python train.py --num_hidden_layers=11 --hidden_size=192 --n_experts=32 --experts_per_token=1 --d_expert=320 --d_shared_expert=0 --hidden_act="squared_relu" --moe_layers=[0, 1, 2, 3, 4, 5, 6, 7, 8, 9, 10] --router_score="softmax" --normalize_top_k=false --routed_scale=5.66 --balance_loss=0.00338 --balance_bias=false --router_logit_norm=1.0 --init_std_router=0.0267 --lr_router=0.000887 --vocab_size=32768 --norm="layernorm" --norm_eps=1e-06 --tie_word_embeddings=false --optimizer="muon_variant" --learning_rate=0.0137 --beta1=0.9 --batch_tokens=131072 --max_seq_len=1024 --train_tokens=788900000 --max_steps=6019 --dataset="wikipedia_en"
Below are experts of layer 3 (counted from 0) of a mixture-of-experts language model. Rows are named router (the router's row for the expert), down (a neuron's output weights, with its number) and show model dimensions 0-191. Each number is 200 + 20 x the weight over its row's rms, rounded and kept within 0 to 999.
Before each expert's rows: a language model's description of what the expert responds to; "raises" lists some tokens whose logits its average output raises strongly, later layers aside. This comes from a sample of Wikipedia text that the model never trained on.

# expert 28
Periods ending sentences, there/There, "may" in "X may refer to" disambiguation pages, and section labels like Location, History, Conservation.
raises: " and", "\n", ",", " in", ".", "-"
router,224,213,193,184,206,231,194,195,189,231,176,198,213,193,192,205,211,165,211,227,184,183,188,206,202,183,238,202,202,213,163,233,191,178,214,162,204,183,180,164,201,198,150,215,187,190,216,211,258,190,211,247,207,208,200,206,186,224,204,202,194,189,235,197,182,207,197,212,207,206,209,173,220,202,223,205,191,196,184,192,189,188,190,185,186,185,194,186,211,204,190,201,176,170,209,216,221,187,229,193,186,195,176,194,197,248,196,194,219,189,208,215,213,222,217,197,193,198,191,186,161,188,177,172,179,226,186,199,184,217,240,155,207,204,201,226,145,173,211,169,174,191,183,217,210,186,201,219,225,191,194,185,230,161,194,191,195,242,231,224,186,185,199,221,214,210,196,212,181,242,157,239,209,186,211,221,177,229,179,199,182,176,233,221,192,181,194,196,212,183,222,228
down0,173,233,211,227,161,211,246,202,209,231,215,211,215,192,192,179,230,205,198,235,219,224,207,197,183,181,191,198,157,212,195,186,185,205,194,206,212,215,215,218,179,158,195,198,217,212,229,200,219,196,221,197,244,202,196,194,200,220,213,193,216,180,232,202,188,237,198,162,196,178,216,194,232,219,201,201,217,196,218,234,215,200,199,168,204,159,184,198,202,171,230,176,192,214,192,210,187,191,191,180,194,166,200,206,209,193,200,219,178,186,202,197,223,185,189,164,183,164,235,208,206,173,191,200,215,163,205,181,235,160,192,201,189,194,215,234,227,206,199,198,206,192,152,186,190,220,191,167,206,200,191,225,194,244,188,202,208,175,211,182,171,195,181,195,182,230,175,207,174,176,170,191,219,219,235,207,173,217,212,228,155,208,195,190,182,211,201,211,245,221,187,222
down1,184,174,216,169,212,200,226,192,165,206,173,207,201,189,193,184,217,245,232,219,210,178,205,219,228,219,198,199,222,182,173,222,207,201,187,215,200,209,207,228,184,184,220,217,191,229,171,181,207,164,185,191,198,166,198,179,225,254,192,191,186,211,235,227,229,206,186,211,183,178,197,210,208,230,167,179,186,162,201,236,214,212,194,217,191,201,202,188,202,194,196,216,162,162,197,147,217,231,218,156,201,226,218,196,204,187,207,218,211,194,188,215,162,201,176,203,190,216,186,227,189,221,217,227,185,177,194,201,215,221,192,201,212,188,179,190,225,208,171,212,191,208,196,190,188,222,182,198,194,204,172,153,209,194,187,209,201,198,232,190,248,187,204,241,206,218,191,219,227,217,198,192,190,187,228,215,194,173,219,197,170,187,162,177,231,226,210,188,227,185,180,221
down2,225,212,207,187,191,191,196,161,166,191,178,223,243,206,210,200,193,181,214,197,203,196,201,192,207,176,167,218,186,207,209,252,202,193,186,200,188,184,197,200,223,202,229,170,195,191,243,200,207,200,216,159,193,172,198,199,162,203,173,185,177,213,190,199,204,201,179,239,218,205,190,216,239,212,214,206,155,196,193,217,187,221,219,219,208,241,221,156,191,166,232,183,215,200,194,188,193,219,175,215,190,250,222,212,171,224,241,181,187,203,183,216,171,191,151,182,210,191,206,207,192,206,209,198,197,184,203,226,175,199,218,211,195,163,205,197,223,162,200,254,223,220,200,187,215,221,177,211,204,199,191,213,185,172,191,233,217,166,161,220,231,217,203,183,206,208,191,175,233,184,182,210,219,199,190,205,184,209,182,181,187,221,175,202,214,224,204,197,185,174,196,206
down3,249,220,186,190,210,234,213,187,189,216,208,199,218,201,212,213,189,203,216,242,191,185,197,196,210,217,177,225,215,212,170,172,192,199,207,207,202,203,180,209,206,174,241,212,225,190,184,180,216,185,231,207,196,202,199,175,226,196,186,163,201,190,147,217,207,195,206,230,203,214,192,221,186,194,208,216,194,199,191,152,226,217,159,216,212,216,226,195,215,214,201,173,204,192,216,210,204,208,199,232,236,149,177,184,241,168,188,229,188,178,188,167,181,212,193,196,231,216,222,194,201,209,166,219,205,193,205,182,228,173,225,183,179,166,207,208,187,158,206,156,193,208,171,175,199,200,195,230,172,201,224,180,223,203,186,236,194,183,231,199,216,183,184,210,210,183,217,209,206,220,192,223,205,182,179,211,197,182,209,180,240,169,184,196,202,206,215,184,209,244,161,203
down4,193,188,199,212,204,207,216,209,205,196,163,183,231,221,179,166,168,190,226,235,224,188,195,170,201,224,171,211,242,175,204,206,196,191,208,165,202,181,204,191,217,189,195,179,201,201,198,195,207,158,220,192,160,195,189,202,189,200,187,213,186,196,184,184,203,229,172,214,257,215,188,153,219,173,231,180,186,192,240,176,178,222,196,150,178,176,225,212,208,192,210,177,224,193,209,177,223,201,226,221,166,174,189,208,180,232,218,228,187,197,180,229,179,211,212,200,190,192,213,182,208,164,206,201,190,201,210,153,218,186,232,196,190,216,243,184,202,185,203,187,203,230,203,213,215,205,205,190,210,163,204,183,189,210,183,204,215,210,216,218,183,170,216,213,216,192,193,230,179,238,219,192,213,199,215,192,207,210,207,191,210,212,176,227,235,222,212,189,185,236,200,245
down5,197,207,193,224,212,199,216,226,208,175,193,204,198,188,183,207,211,215,214,190,204,187,179,201,225,204,191,190,237,198,188,168,202,238,232,196,206,200,212,205,191,224,221,188,193,210,201,184,194,243,208,188,238,247,209,195,181,203,191,173,201,220,224,176,191,228,181,227,196,175,196,222,157,228,192,199,209,174,204,167,223,148,169,217,183,202,207,187,219,191,190,152,203,224,190,173,189,231,216,196,215,199,202,180,212,165,193,149,243,185,192,206,183,188,206,205,214,254,171,251,245,192,208,200,209,206,182,173,196,214,221,203,201,233,181,191,207,196,208,191,191,195,223,182,190,163,191,167,209,211,187,215,215,206,215,179,217,191,191,241,182,188,159,204,206,184,195,218,182,213,181,194,219,180,182,201,183,174,181,222,181,202,205,169,222,225,205,223,191,176,174,190
down6,185,159,182,183,221,241,157,197,248,191,214,160,238,181,176,187,222,193,196,188,201,198,221,230,182,185,221,223,192,180,195,198,171,190,217,218,199,201,200,212,185,211,177,206,202,195,222,227,218,199,222,206,165,200,196,186,214,182,174,181,190,215,190,248,204,198,245,187,174,217,185,185,173,175,178,205,205,207,221,215,207,182,173,165,199,178,194,203,188,195,156,184,206,190,204,227,170,200,180,189,213,226,215,197,230,190,189,215,230,213,207,211,159,206,202,154,229,179,201,194,203,207,189,220,195,211,185,192,248,206,209,214,214,222,194,179,231,226,192,194,176,246,210,203,216,232,164,197,171,224,207,195,188,163,190,222,228,185,203,175,220,203,200,196,194,195,193,201,168,216,206,202,210,214,190,196,207,220,233,228,207,196,172,232,203,238,228,189,199,207,197,174
down7,231,187,187,194,190,181,178,181,208,216,201,178,169,192,185,231,210,188,199,200,192,169,207,147,225,210,173,186,192,182,205,227,167,216,217,202,206,226,213,203,216,183,206,188,177,207,195,209,223,240,207,216,206,193,217,158,188,186,214,176,201,208,187,209,196,180,202,216,184,214,197,209,189,222,167,193,230,190,216,218,190,174,222,187,224,177,194,213,214,243,186,215,193,174,236,183,226,223,243,212,217,194,213,210,207,214,191,214,215,214,192,207,212,225,218,228,250,176,215,224,200,204,210,235,235,165,203,175,192,173,193,233,217,206,189,192,179,200,215,216,189,228,169,240,179,218,209,200,196,208,226,181,193,196,166,212,186,179,175,164,219,168,215,172,210,226,197,213,203,192,194,167,180,187,199,188,163,214,184,230,193,215,229,184,192,160,219,215,200,181,161,171
down8,163,164,209,185,184,201,229,190,225,227,193,199,218,220,202,204,240,220,218,182,220,164,170,206,203,212,209,188,251,215,202,202,210,206,205,222,215,212,189,183,198,172,208,228,235,181,217,234,205,191,213,184,215,189,218,184,177,220,174,209,177,218,214,208,179,159,171,187,181,193,167,194,198,184,211,172,185,210,206,215,196,178,190,227,225,188,172,185,224,175,198,187,213,198,213,204,234,204,206,196,195,221,166,220,194,201,214,200,221,197,192,180,219,215,195,217,233,204,248,183,189,214,182,237,218,209,155,217,196,235,225,183,220,205,194,192,228,177,198,217,199,165,206,175,167,178,157,192,175,189,212,212,184,192,218,161,204,203,213,198,239,186,179,218,206,200,211,191,205,200,179,206,224,226,173,205,177,171,226,172,162,212,201,201,162,220,199,220,229,184,223,205
down9,179,187,209,216,258,207,206,207,214,207,178,199,169,209,228,164,233,205,183,200,117,187,170,206,213,210,216,217,249,236,193,178,233,199,230,172,171,220,192,218,198,206,190,229,188,182,184,164,207,190,179,210,186,232,163,204,189,178,208,228,190,204,194,204,181,228,212,221,220,204,209,194,204,208,220,195,211,223,194,196,213,223,171,216,213,206,209,193,199,206,205,206,182,200,147,231,204,179,211,179,205,182,193,238,213,183,213,197,208,214,178,176,223,227,205,202,204,196,213,181,180,192,190,192,249,198,192,215,213,198,196,187,203,182,203,203,206,228,204,154,202,178,211,225,200,198,191,180,181,168,223,223,181,184,182,227,205,169,217,185,180,182,204,183,169,208,187,184,213,227,177,212,187,220,205,190,188,178,195,206,214,205,218,193,192,176,176,211,159,178,225,177
down10,186,190,206,200,214,224,215,215,222,182,211,189,168,205,197,201,177,191,216,176,192,202,186,220,232,184,205,239,274,197,197,150,190,199,194,228,198,177,198,189,212,184,219,216,215,163,194,226,207,180,197,193,178,237,190,177,172,177,189,214,217,165,185,209,238,224,183,207,188,178,247,200,184,199,182,175,231,172,180,227,200,171,191,207,191,197,187,227,179,190,136,221,195,210,210,183,185,190,211,195,190,230,192,221,214,220,188,168,227,194,169,201,215,197,199,184,216,216,219,176,202,200,242,172,183,175,184,189,201,208,222,209,167,195,198,198,191,200,167,180,159,208,203,189,196,194,229,205,210,248,232,197,227,206,178,190,199,205,183,212,208,197,204,185,170,215,253,179,194,184,191,208,193,211,192,233,200,185,185,215,192,212,188,230,181,203,183,208,197,213,204,205

# expert 4
The second line break of a blank line between paragraphs, ahead of section headings like ==Early life==, list items or a new paragraph.
raises: "-", "===", "In", "The", "==", "|"
router,199,208,198,155,184,197,213,208,211,205,175,197,195,184,234,177,186,236,203,168,196,193,196,218,196,211,232,195,200,200,192,204,215,190,152,194,217,208,212,200,206,224,157,209,228,232,255,187,208,216,209,202,185,234,199,233,201,179,184,177,224,219,168,169,212,213,238,210,154,193,214,232,202,191,215,169,212,167,215,206,161,206,185,199,196,199,207,183,208,180,189,192,171,223,200,185,197,228,201,207,213,210,186,196,216,196,185,199,193,188,178,167,209,193,210,192,205,211,215,190,190,211,222,208,184,202,205,202,179,204,185,207,182,195,204,220,209,193,207,227,202,243,253,197,232,196,195,152,191,206,175,213,167,209,226,195,220,197,213,220,230,197,193,232,234,209,222,167,186,222,231,135,212,186,184,208,163,174,163,208,190,189,231,185,203,182,204,183,198,186,213,181
down0,228,176,201,183,207,215,176,204,182,183,188,192,239,199,169,188,181,197,187,203,205,188,220,208,191,171,202,219,236,201,192,180,183,214,239,196,212,211,185,189,181,199,174,187,194,228,177,202,175,167,185,212,206,217,196,236,171,234,204,209,196,181,207,227,189,192,166,238,219,230,218,222,203,167,211,255,196,218,162,192,197,230,225,186,210,172,181,208,179,206,214,212,227,185,171,197,213,239,210,195,196,183,199,204,198,186,182,232,218,222,221,180,205,219,226,192,181,199,204,231,240,184,186,213,186,153,208,194,175,250,203,188,186,189,204,172,190,224,186,158,147,182,170,213,241,217,234,233,178,196,236,190,201,196,198,187,201,211,201,187,208,197,175,216,188,181,199,212,185,217,184,228,192,190,196,217,218,192,224,199,196,215,180,213,225,221,172,186,205,199,184,200
down1,178,219,188,165,193,213,227,213,203,240,167,215,205,230,202,204,239,202,219,183,172,232,206,222,173,224,234,216,154,209,185,172,195,185,183,214,189,200,204,192,198,211,217,204,192,228,193,220,220,209,203,202,207,167,256,204,228,184,165,180,226,176,204,211,194,214,207,155,207,199,213,224,206,220,188,203,181,160,196,169,167,204,169,179,210,181,195,212,223,208,203,185,233,187,204,200,183,244,195,202,201,199,201,190,174,182,209,189,209,167,205,234,209,201,177,190,188,173,207,221,215,211,192,196,197,201,191,214,223,227,219,159,216,211,188,219,192,221,173,223,198,215,194,231,173,205,206,185,213,216,206,174,236,207,217,174,228,197,136,188,198,202,193,215,182,184,168,207,212,204,196,202,203,190,172,226,197,218,221,203,159,209,204,195,210,181,221,222,155,190,211,222
down2,204,218,164,190,222,194,177,187,191,166,204,202,206,228,208,221,198,197,169,208,220,178,202,202,176,206,171,168,191,152,218,210,196,194,199,237,223,198,195,192,219,233,208,181,202,192,198,204,202,237,195,196,184,216,191,203,227,177,178,171,179,233,203,213,214,159,197,160,198,187,169,212,221,200,235,193,216,173,239,235,213,216,199,189,210,194,210,202,191,213,188,192,157,227,162,199,188,194,188,205,196,234,182,185,179,192,250,199,183,211,213,218,227,177,227,228,206,166,216,153,202,191,186,246,183,216,216,220,203,216,187,198,203,198,214,203,203,206,190,195,194,201,236,196,188,231,181,195,191,236,215,174,216,200,213,201,189,153,231,225,177,181,208,204,202,171,222,183,213,211,226,221,183,220,216,224,201,216,163,195,189,211,194,153,182,220,183,173,205,189,211,217
down3,184,194,198,196,215,231,214,187,193,236,185,210,195,175,216,154,244,202,189,227,177,232,203,195,194,212,202,177,215,206,210,204,234,172,199,199,205,211,176,221,222,197,180,172,189,231,202,180,251,184,224,202,218,184,252,197,180,192,213,227,176,223,209,211,179,183,200,198,223,182,187,212,197,218,211,201,218,205,194,175,197,176,211,180,209,198,192,207,204,198,227,194,203,191,198,235,232,203,198,149,214,222,214,219,180,204,198,192,174,216,206,217,199,199,204,198,170,206,231,189,202,180,182,196,197,171,222,216,225,229,191,148,208,219,189,183,181,215,206,182,178,205,160,198,186,213,165,217,196,164,189,240,166,198,195,201,179,192,213,185,199,230,185,216,208,177,210,178,223,182,200,192,186,204,207,194,204,167,178,258,171,230,195,163,229,217,175,233,204,167,190,204
down4,228,176,184,189,213,162,213,211,182,200,208,214,239,214,198,175,191,186,230,203,214,203,192,193,186,181,205,222,191,204,202,248,212,176,217,204,166,240,204,207,189,203,231,217,170,206,184,174,186,163,231,189,173,207,214,216,223,232,192,145,200,215,230,196,219,219,182,174,185,209,199,196,190,190,191,180,230,224,192,197,160,227,212,207,221,211,164,200,181,177,154,217,196,224,209,241,194,181,186,207,207,206,224,191,197,219,209,212,216,211,147,224,227,191,193,214,229,196,210,208,187,201,211,237,184,211,216,204,182,200,187,184,217,215,217,189,186,209,245,174,217,178,186,191,154,204,189,195,171,226,223,168,196,214,205,172,198,219,183,211,195,191,214,233,208,222,216,199,178,192,214,176,224,197,218,226,173,175,180,193,196,187,175,170,185,197,210,208,212,162,184,179
down5,226,190,210,211,207,207,220,216,201,225,209,209,192,198,233,209,164,230,205,189,193,197,224,181,159,220,190,184,222,200,204,190,186,213,178,176,227,210,191,235,200,188,180,220,211,202,252,211,226,212,206,197,212,186,194,190,197,194,202,216,216,195,186,177,195,191,231,224,163,196,175,203,207,206,203,164,200,237,184,195,189,189,189,178,205,167,195,263,169,171,172,234,196,190,188,208,182,195,190,234,202,194,177,223,222,196,197,239,189,213,202,216,189,182,207,175,220,169,173,194,190,191,191,147,217,190,200,182,210,204,192,210,211,202,210,187,222,173,197,190,182,191,158,213,201,209,242,184,222,193,189,223,185,170,214,227,215,196,203,169,176,193,190,175,242,196,194,227,202,195,177,185,229,175,212,208,246,189,246,206,207,204,158,206,209,202,228,224,198,180,162,221
down6,182,212,194,197,186,213,196,198,197,211,214,226,158,200,147,191,218,197,204,207,214,219,204,209,210,205,158,190,229,166,208,173,211,233,190,203,219,211,210,181,198,169,235,177,180,186,190,210,207,195,209,195,200,227,203,179,177,183,223,185,201,185,179,203,231,206,215,204,184,218,246,223,182,165,221,196,237,221,203,200,194,214,194,210,182,213,207,171,222,215,200,185,228,190,191,201,210,227,205,204,191,166,151,181,190,219,142,195,175,194,157,233,169,199,195,212,166,191,232,229,211,208,184,181,181,178,212,181,189,238,201,197,216,184,187,221,203,195,196,174,209,197,193,206,178,196,184,185,187,175,228,247,184,207,178,191,235,213,232,207,242,195,201,223,218,208,200,194,195,179,209,246,222,198,196,208,173,158,184,219,228,200,214,188,195,223,197,229,201,214,177,186
down7,225,178,214,205,210,238,225,188,166,196,217,209,182,210,176,201,200,215,229,199,179,227,187,205,180,184,233,192,186,230,204,208,221,194,219,179,161,232,187,175,174,201,211,219,169,179,239,220,209,226,189,180,227,236,225,203,205,171,240,182,215,213,214,206,204,177,205,218,165,190,193,195,210,181,212,160,166,179,196,182,210,193,201,184,199,190,228,193,233,152,212,199,183,229,201,189,192,178,225,201,197,195,208,234,214,214,214,228,204,199,152,217,221,219,201,216,192,224,203,209,217,157,172,197,199,204,221,217,223,183,191,192,227,193,208,181,209,198,200,191,234,160,235,194,212,214,165,155,199,185,165,228,211,214,198,223,186,203,226,205,188,187,197,198,197,215,183,191,175,207,205,195,214,200,212,188,224,174,161,179,237,177,179,229,200,200,179,193,190,226,178,198
down8,195,202,223,195,246,208,187,192,249,219,213,186,190,192,197,208,184,224,189,190,199,181,218,176,150,186,208,221,172,214,220,193,177,180,196,179,239,209,177,176,217,224,153,161,185,219,189,196,191,213,197,236,191,223,194,206,196,202,179,192,211,177,190,190,236,153,167,204,205,192,204,177,239,192,200,211,219,198,218,250,237,233,222,212,215,221,206,209,188,225,223,183,197,182,206,176,173,197,202,217,236,189,207,207,196,174,223,200,255,173,199,206,210,186,201,178,193,198,185,190,193,179,219,151,209,187,234,212,221,218,195,214,206,201,198,186,196,178,177,218,212,190,210,176,173,220,215,181,195,196,200,184,203,206,196,209,219,214,222,220,215,191,159,217,200,206,176,230,232,229,201,210,200,162,181,216,190,151,210,187,193,221,207,225,189,216,188,196,196,185,172,212
down9,215,170,212,188,199,188,210,170,222,191,193,202,208,238,221,200,213,177,212,208,171,205,201,174,188,199,220,165,245,226,158,207,197,165,207,197,196,218,196,181,177,196,189,186,196,208,214,185,194,184,178,236,193,178,212,196,188,205,178,201,215,200,213,196,190,215,246,196,166,172,196,194,205,211,214,181,208,207,190,198,181,200,184,216,201,245,197,182,186,230,201,193,192,182,205,188,168,214,193,206,193,235,189,222,194,217,196,234,216,211,196,189,208,172,202,221,177,211,174,223,221,259,175,180,246,187,194,214,224,179,171,164,158,198,222,198,167,199,195,206,217,214,201,206,220,201,183,167,184,189,220,202,189,209,236,196,199,197,198,174,261,231,189,213,203,203,198,208,196,207,188,208,232,182,189,196,216,179,207,173,166,220,222,217,203,248,197,218,204,132,193,209
down10,204,190,209,182,167,213,231,173,191,206,219,205,214,185,213,207,195,152,198,203,204,191,166,203,218,201,213,236,145,219,188,232,192,201,200,185,191,192,241,213,203,172,201,198,227,217,174,232,197,178,171,174,220,192,200,191,204,195,229,200,168,207,165,231,221,189,229,214,195,201,166,218,205,193,236,218,213,203,198,206,200,206,201,181,224,188,202,188,179,206,250,239,217,207,185,180,188,204,178,179,216,197,196,249,191,214,189,206,202,154,199,244,216,191,162,237,163,191,191,211,232,223,209,214,180,201,211,189,213,159,206,176,174,236,187,176,223,194,219,181,152,201,200,207,180,190,194,192,179,186,184,196,175,188,185,224,198,221,207,200,215,236,185,193,213,203,212,213,216,176,222,179,178,207,192,153,203,192,209,221,188,217,223,226,218,176,204,194,202,203,207,214

# expert 26
Line breaks and sentence-final punctuation ending list items or sentences, such as newline after a description, ". and ").
raises: "=", " |", "Scientific", "-", ".", "\n"
router,176,228,201,214,182,175,205,218,195,171,240,192,208,232,213,214,222,229,205,222,221,235,201,206,203,251,182,230,184,174,225,196,206,193,203,181,204,235,190,238,166,156,178,180,204,167,175,208,160,206,234,211,216,212,182,179,190,222,177,196,213,183,195,184,225,203,226,235,216,187,214,196,195,183,195,192,199,210,197,224,208,198,170,197,199,205,224,199,222,196,187,192,196,211,191,226,209,166,201,188,176,244,200,205,220,185,187,224,207,190,220,211,190,198,175,165,231,185,210,158,240,186,186,197,217,184,213,206,201,236,229,191,202,213,211,204,196,192,194,206,185,192,183,194,206,194,184,183,222,191,233,174,176,192,210,214,174,159,191,175,201,183,187,230,186,224,202,242,211,178,196,205,187,207,179,204,218,185,225,189,177,184,156,198,204,226,231,211,256,174,201,205
down0,155,194,196,193,198,210,202,204,174,195,192,179,201,234,148,182,198,194,198,203,198,168,198,155,188,213,216,184,165,218,192,189,182,200,204,130,234,223,214,210,205,200,211,200,230,191,172,237,188,177,196,154,207,198,210,221,239,186,208,207,227,238,205,178,190,278,212,198,235,178,208,212,237,223,197,176,205,176,191,198,194,210,206,188,217,198,189,207,217,207,194,226,211,217,203,165,201,198,213,195,228,231,196,198,194,203,145,218,205,189,194,210,200,202,185,176,195,169,170,189,185,203,223,220,167,187,203,211,185,203,182,218,174,224,200,199,224,211,220,197,174,185,234,175,179,173,196,183,200,207,191,217,206,214,194,225,179,200,177,225,222,215,249,210,204,223,202,190,212,235,197,218,204,206,175,204,210,174,225,199,189,188,192,184,204,196,212,188,210,210,202,187
down1,217,222,163,207,182,210,182,221,208,247,204,199,192,216,172,201,176,199,205,191,200,205,188,189,201,235,192,184,164,209,226,238,205,196,216,217,211,207,229,185,178,215,203,228,169,226,217,224,161,144,200,190,205,179,157,189,186,206,187,188,208,180,181,218,217,203,186,198,185,182,232,190,192,197,215,190,206,209,216,204,189,220,177,191,224,182,174,223,171,229,203,207,206,208,228,230,173,181,198,223,203,201,244,195,210,177,176,184,208,217,154,161,174,240,156,213,220,158,201,190,162,173,167,207,196,181,203,211,225,202,196,164,217,220,186,189,214,195,213,224,194,209,213,225,201,219,211,200,232,215,199,210,166,187,181,179,195,200,220,175,227,163,206,214,195,195,194,186,174,218,213,201,203,195,196,199,231,177,197,230,190,219,235,196,212,214,216,203,230,203,179,223
down2,218,191,207,210,182,207,186,191,198,213,201,181,198,201,207,179,192,178,187,235,207,215,224,224,189,197,221,205,275,196,215,237,197,222,197,193,209,233,178,192,212,204,189,187,213,186,163,183,204,178,222,188,185,174,226,190,199,171,202,181,234,182,199,188,211,153,209,185,221,220,185,182,218,184,172,173,192,237,220,210,221,242,208,186,199,192,226,184,193,214,185,178,193,219,203,179,198,195,173,153,233,197,228,218,185,212,189,202,226,217,223,223,211,233,188,204,235,231,213,194,191,210,217,211,175,204,200,178,200,208,186,189,158,184,183,213,196,210,202,187,183,211,191,194,209,208,193,200,198,236,181,195,231,211,208,194,200,173,225,215,214,189,195,183,211,257,230,181,168,165,190,218,204,171,177,188,183,223,194,219,182,165,153,161,211,210,186,200,227,200,172,220
down3,208,164,237,193,231,231,244,182,211,189,210,191,198,207,207,216,201,189,181,200,178,162,189,211,180,178,193,211,252,231,219,191,189,150,173,181,195,188,198,182,219,203,212,188,221,206,192,205,166,242,183,176,216,214,216,226,213,191,189,224,186,197,229,205,191,201,185,153,245,227,212,206,191,200,191,200,217,173,203,172,193,207,187,191,190,199,237,190,225,213,194,208,190,207,224,184,196,218,178,191,213,206,161,210,195,165,205,195,195,178,202,221,212,143,195,193,229,242,216,193,199,203,197,222,173,181,219,174,182,218,164,207,178,206,219,183,238,232,205,224,201,193,235,195,198,178,204,201,212,210,210,193,166,223,192,197,227,162,196,203,206,192,184,181,186,193,197,205,189,196,199,199,193,194,208,180,243,235,201,195,217,253,174,208,197,187,161,214,208,198,180,198
down4,208,232,160,227,226,162,215,181,210,216,209,186,222,217,207,163,187,171,233,188,196,208,190,198,195,181,198,185,229,206,195,219,165,190,204,179,198,206,194,192,195,217,205,171,198,209,195,206,196,214,205,219,197,168,218,190,192,190,195,177,175,204,188,184,202,193,215,160,149,178,216,198,196,232,169,160,178,201,212,199,183,227,184,201,227,225,212,186,210,200,224,199,169,230,189,214,229,177,228,177,171,204,208,198,237,155,208,229,175,228,202,168,209,174,226,184,218,211,220,226,185,205,180,195,206,217,197,206,235,191,187,227,208,170,199,206,174,225,179,197,198,194,185,186,216,191,199,190,196,200,222,243,195,244,225,199,219,200,216,145,188,220,204,169,220,214,185,194,216,189,181,195,202,176,213,187,223,211,206,181,205,189,184,179,223,255,211,180,204,244,215,202
down5,213,185,209,218,180,196,207,206,200,166,192,220,230,222,193,214,223,181,186,163,230,186,202,204,185,221,241,190,178,158,206,206,207,231,234,162,230,257,191,208,229,191,173,180,210,204,182,186,202,196,182,189,185,209,189,186,194,183,207,233,197,202,204,219,199,195,210,220,162,181,201,233,215,175,159,172,212,234,182,182,181,210,225,200,177,160,194,208,217,177,201,208,218,183,183,202,196,200,178,222,177,216,195,211,209,215,199,190,206,201,205,181,187,211,193,163,211,182,184,232,193,217,234,178,204,187,223,171,208,208,241,204,215,192,204,196,214,207,202,191,200,211,216,186,231,194,192,120,190,208,188,165,187,184,224,205,217,205,186,185,240,153,188,198,196,196,181,207,221,171,204,200,203,174,214,224,207,203,227,225,202,213,216,205,211,203,199,230,165,228,174,222
down6,211,173,166,210,184,234,189,202,182,217,225,193,199,195,165,204,194,188,182,198,228,213,164,230,176,188,197,217,218,173,243,204,205,188,185,160,216,171,199,228,187,203,226,186,248,246,172,218,180,194,181,207,225,214,191,191,242,181,224,225,176,223,185,235,193,200,202,207,170,228,231,206,170,192,209,169,164,183,249,182,198,190,185,218,201,217,201,210,192,149,217,162,210,185,183,211,235,212,233,150,177,208,213,206,170,208,197,221,197,206,217,202,215,238,199,211,184,161,196,192,208,193,207,199,173,204,199,175,183,203,195,183,211,186,193,251,177,199,204,206,189,201,199,175,203,206,189,165,222,211,200,206,187,193,206,208,227,186,228,197,200,177,234,174,210,204,194,188,203,173,223,238,206,200,191,212,209,191,205,200,185,205,183,199,212,217,209,232,192,201,198,193
down7,199,185,198,191,184,187,173,220,216,224,171,244,216,221,183,186,196,163,170,206,185,190,155,214,201,226,197,187,177,195,223,218,184,224,232,222,195,216,219,174,202,191,211,204,179,199,219,167,218,217,169,197,208,175,185,236,234,204,206,231,191,239,172,160,204,181,196,184,196,202,201,235,216,188,184,180,178,215,200,188,224,205,203,230,199,181,222,213,216,153,208,191,188,200,182,194,197,185,243,207,209,225,229,204,217,190,212,190,212,175,195,165,197,178,200,198,197,196,208,226,187,217,208,179,171,169,209,211,210,173,183,192,224,242,206,184,183,200,171,179,205,186,234,201,216,199,232,219,168,156,191,183,213,216,205,243,188,213,192,206,204,182,169,178,226,201,176,223,214,208,204,199,168,197,193,250,158,196,205,209,188,213,224,223,210,216,198,214,182,210,233,184
down8,211,215,199,182,220,192,229,178,201,206,200,190,245,213,212,196,236,200,216,222,208,214,224,204,196,199,189,227,260,219,201,168,182,208,195,209,176,202,193,186,160,188,208,204,212,200,192,160,224,194,220,225,224,208,170,175,204,158,168,209,209,184,215,182,201,203,226,207,206,200,226,178,194,142,173,215,196,187,206,195,163,195,178,156,223,190,228,198,224,166,170,179,237,181,209,202,217,187,195,178,193,208,177,235,219,198,222,207,166,178,171,216,215,199,207,175,192,214,210,237,205,197,207,215,215,171,236,212,220,244,177,205,188,177,216,177,202,224,199,196,217,158,217,191,199,190,195,212,238,177,227,178,215,220,182,190,203,173,175,173,228,203,177,221,208,201,202,194,163,215,204,188,192,203,218,197,163,190,217,183,178,212,219,210,201,193,201,193,212,180,207,218
down9,186,192,206,232,232,234,234,201,175,199,180,195,193,209,221,216,196,238,178,167,198,204,230,203,213,188,148,185,190,171,198,201,202,176,194,241,185,226,235,187,200,202,193,219,180,182,218,207,217,176,177,200,230,203,194,236,237,211,204,190,217,214,199,198,191,217,195,201,189,202,200,165,147,207,240,163,183,213,225,183,172,209,212,210,197,164,173,223,206,189,214,154,218,225,162,188,202,232,205,189,193,210,209,212,197,213,200,176,213,198,208,233,203,216,223,202,192,184,193,171,265,194,189,218,207,172,196,197,197,149,183,185,196,199,206,201,188,211,211,198,184,193,191,194,186,173,176,247,209,184,180,189,200,188,184,210,179,209,213,214,176,196,183,230,208,221,235,214,215,176,225,217,211,191,202,231,156,177,199,185,191,177,227,190,200,204,196,191,208,188,202,220
down10,197,177,192,206,224,208,235,184,179,188,181,204,203,151,193,200,193,197,199,151,271,175,159,204,207,218,184,186,213,209,177,215,204,195,220,187,189,231,227,215,179,162,204,203,192,194,196,193,221,192,190,155,211,203,205,186,221,188,204,193,216,191,188,190,232,182,193,176,194,215,195,194,218,216,189,224,209,167,204,187,186,207,206,229,180,179,198,189,196,195,208,210,201,215,197,200,230,190,193,207,175,216,211,221,154,209,174,211,194,190,218,206,170,210,201,180,193,211,183,187,197,191,181,237,195,190,181,208,183,179,233,251,199,250,233,198,235,182,192,202,204,206,202,221,203,199,247,217,207,214,178,211,201,218,218,186,200,218,183,200,220,190,220,181,217,137,210,200,221,217,204,157,227,213,182,228,232,163,209,183,200,210,186,187,176,201,192,176,252,200,210,199